{
  "n_layer": 12,
  "d_model": 448,
  "n_experts": 32,
  "experts_per_token": 2,
  "d_expert": 224,
  "d_shared_expert": 0,
  "activation": "swiglu",
  "moe_layers": [2, 3, 4, 5, 6, 7, 8, 9, 10, 11],
  "router_score": "softmax",
  "normalize_top_k": true,
  "routed_scale": 1.41,
  "balance_loss": 0.00223,
  "balance_bias": false,
  "router_z_loss": 0.0001,
  "router_noise": 0.1,
  "init_std_router": 0.0139,
  "lr_router": 0.000711,
  "n_head": 7,
  "n_kv_head": 1,
  "head_dim": 64,
  "vocab_size": 36089,
  "norm": "rmsnorm",
  "norm_place": "pre",
  "norm_eps": 1e-05,
  "positions": "rope",
  "rope_base": 10000.0,
  "rope_fraction": 1.0,
  "qk_norm": true,
  "attn_scale": 0.125,
  "tie_embeddings": false,
  "parallel_block": false,
  "init": "uniform",
  "init_std_qkv": 0.0271,
  "init_std_o": 0.00553,
  "init_std_up": 0.0271,
  "init_std_down": 0.00336,
  "optimizer": "muon",
  "lr": 0.00636,
  "lr_mult_down": 1.5,
  "beta1": 0.93,
  "lr_head": 0.0108,
  "grad_clip": 1.0,
  "warmup_steps": 50,
  "schedule": "wsd",
  "decay_fraction": 1.0,
  "decay_shape": "linear",
  "final_lr_fraction": 0.0,
  "batch_tokens": 131072,
  "seq_len": 1024,
  "doc_mask": true,
  "train_tokens": 1044000000,
  "steps": 7966,
  "dataset": "wikipedia_en"
}
Below are experts of layer 4 (counted from 0) of a mixture-of-experts language model. Rows are named router (the router's row for the expert) and show model dimensions 280-335. Each number is 128 + 32 x the weight over its row's rms, rounded and kept within 0 to 255. Numbers have three digits each.
After each expert's rows: "mostly gets" lists some tokens that are sent to it at least half of the time. This comes from a sample of Wikipedia text that the model never trained on.

# expert 31
router:132154161158087099121088085163130109159095201129131041138139169114163199159112141143141142139110123180110118120158142148135116099114095149139140108158111124143127116088
mostly gets: " %", " Candidate", " (#", " LINEAR", " ±%", " scored"

# expert 28
router:131151143124093056084072108180077154131108130105161113084155154103150165089149132117126123170170117141126100149160098133156112154179120125143120118102170117145080077098
mostly gets: " the", "The", " a", " The", " A", " an"

# expert 9
router:170155132132085108083127137153067148119123119128167100108137148128180182153155122069151148143119080190146090136127130104094160141180118148128160113084121153139091096087
mostly gets: " ", " –", " —", " On", " −", " on"

# expert 5
router:170148120119072041118095125132145088171126123145198133109139135099177152171090155104134112182095152131145094123147118117148108128158153119128109156178108108191112104141
mostly gets: " in", " June", " January", " September", "In", " December"

# expert 17
router:156200124161151055103112103158077155169117180096157093071156178134125118144141151100115161169065107109115125128134117089105116176139110115151097150144194112125115116085
mostly gets: " |", " —;", "|---|---|---|---|---|---|", "|---|---|---|---|---|", "|---|---|---|---|", "|---|---|"

# expert 18
router:131130159133102101103092123141102123114085103153139111126157113129230165132123128091129140134106102154117160126202143139166135134155098200178103117156161168152132085076
mostly gets: ")", "′", " called", " named", " just", " appointed"

# expert 25
router:144169136193099188119094078194078151122118154106151109124155162101180136150180129100157167085101084154109128134116125095152091129134145150134131134148129098146072102088
mostly gets: " (", "(", " [", " (\"", "[", " re"

# expert 7
router:198132118184081076088063142132107151138083143143132133148102176139143178162158141099117173212057108128105079160111104107148160131136130158140148151126141186159094093096
mostly gets: " to", " against", " after", " with", " for", " while"

# expert 26
router:137110096154101048137075090151135118152132133133114100102174177095138086204173152120139141188113091156136116122147115122156122145161141111122107130143165125154104101103
mostly gets: " well", " one", " long", " non", " land", " large"

# expert 13
router:125147087131125094059116116206113109148111133113173125144110158071165119167146131140139189161107142169165082081187071085099114101146135096131113126107174128162106074099
mostly gets: " L", " M", "B", " C", "S", "M"

# expert 24
router:154176136128099111082056079157105117128119117148201145148180142114157116144115106111142112133087104166167161164135076124153104076169128131132122162176161128159107094127
mostly gets: "ators", "ics", " data", " Men", " women", " alcohol"

# expert 20
router:081119140100147103096099108135106131128085158128167122119152113108158116171148176100204120121118075187078124157147114110068098146116089149154161170138115170170117090114
mostly gets: " more", " JPL", " very", " FW", " Species", " among"

# expert 15
router:145136114171138121087135106146137114132108139143121117147129118107147184160167167084151125136058103110130119128132113101148120177180081128143086105137130177190099082058
mostly gets: "\n", "===", " ==", "°", "====", "″"

# expert 30
router:121122120102136117112112095140166129159145147080110102054118162149134127191115141099103147145111087092153163148177089088138178136129078105138073165113124144175085150109
mostly gets: "|", "See", "elo", "{\\", " See", " Ko"

# expert 22
router:155108102152093092073133102159112145173140105110113097121159117118155172137149092119120130152157067144097104107111122087099086116183114163120122101124128159130104102101
mostly gets: " his", " its", " first", " her", " their", "="

# expert 29
router:136157098113092113107069099157119120174146116148212129125109160090168148159142127071115158126086124164158122117153145127143122126148134142162121146147171130128097110090
mostly gets: " Socorro", " Gracie", " Ford", " Toyota", " Grant", " Salt"

# expert 6
router:168124136131073118092122144129054104125098168123143124135172135110160146196132157089194225134123113207136146159102112100099073130144101191166083123139190121149092102126
mostly gets: " El", " Sp", " Ar", " Le", " En", " De"

# expert 21
router:180145169126128102091105109154092145158112112089136167085162175138108147164187144139195169166103087135077111096144104124119136124121148179139144132123133110190084094088
mostly gets: "s", " Great", " America", " Love", "as", " National"

# expert 0
router:140169117154107086111137137139127160165141133089135124141130161075192130154182136122109177131089063139128122122201132171146057115199125128153089165174156069121102105120
mostly gets: " University", " team", " School", " club", " station", " school"

# expert 3
router:148143123134124100095119132175104177174111164099164106120124157144128132151141153123153224121027135130119090102197029083135103105150119162156142112106123150184152119087
mostly gets: " \"", ");", " including", " '", " :", " ;"

# expert 23
router:124147091183130066104156096132141133176145136107148123068148141075135149133148109061146111170082130116139105167145151135133087119127128119141100155136103165169114127130
mostly gets: " time", " years", " 2013", " 2012", " 2018", " 2020"

# expert 27
router:121101133196083057094135133140079134182133195104163082143163151119130170127170225143139165235134105137117128113103123102155113133139102187177119118156171157164117071098
mostly gets: "-", "–", "/", "_{", "_", "{"

# expert 1
router:159161158156102076106135145144130117141110111140158055117136142162116143154142145072136179153139110154104080101153083131149139145126123152125104109154179153148121112099
mostly gets: ").", "\".", ".", ".\"", " William", " Robert"

# expert 11
router:127133125171072047109096118108114123150111115129108156093136148122215127102119122109166161128076097180140127114145118085141103085169120147155130179157134204121112128121
mostly gets: " other", " political", "ization", "ation", " construction", " development"

# expert 8
router:163155101180153139085130078140101141126087166148147117084178164131088082146149121085123117133121134095131146164124102111106102154136112122072118110157097165116120159124
mostly gets: "cl", " l", " ren", " t", "urn", "ron"

# expert 16
router:144133148106115091103125134135079085168124148112205115126185115088147182151104130106165133153103132214126097138179123112144133130161118179125114116139184135168103116068
mostly gets: " York", "berg", "ville", " Chicago", " Socorro", " Angeles"

# expert 19
router:169116126141099113080115093183093149143131163131166146125098132103154153162162151147130128151073101152133131117148145085172114141190101146141102140142170109148113104142
mostly gets: " 2", " 1", " 8", " 4", " 3", " 5"

# expert 2
router:135116147147107113126078112095089138191079112081185101113158187116147094212103165136199146154081081162119175195161100102128122147129116123139079118134144175143094094145
mostly gets: "|---|---|---|---|", "|---|---|---|---|---|---|", " Coordinates", " =", " Phylum", " Clade"

# expert 4
router:154102096171120044087076105173152171151129141105134109140148156087159164130146124108141197180151120159112104134141065140123120147175148165154134146128165170145092147117
mostly gets: " and", ",", "),", " &", "\",", "',"

# expert 12
router:124140133101098040131133120117111132136079103123158100105130116128144167161170165060123122134052121198091145111146090129137095097174113160185145137100129129170139159134
mostly gets: " MPC", " song", " music", " album", " Albums", " Title"

# expert 10
router:174153126154100167110087137199055105114133148096131090093163173091185111208180155144133106212098120116102117118169134089130106157174077125153117129156192160158108092092
mostly gets: " by", " he", " it", " also", " He", " not"

# expert 14
router:130132122182101110118094087151071158137116115118129166049153158111185200167140136118166137200069108160116106128111121103121107125160112194161156191135170135122121119085
mostly gets: " but", "i", "]", " Japan", "\"", "\","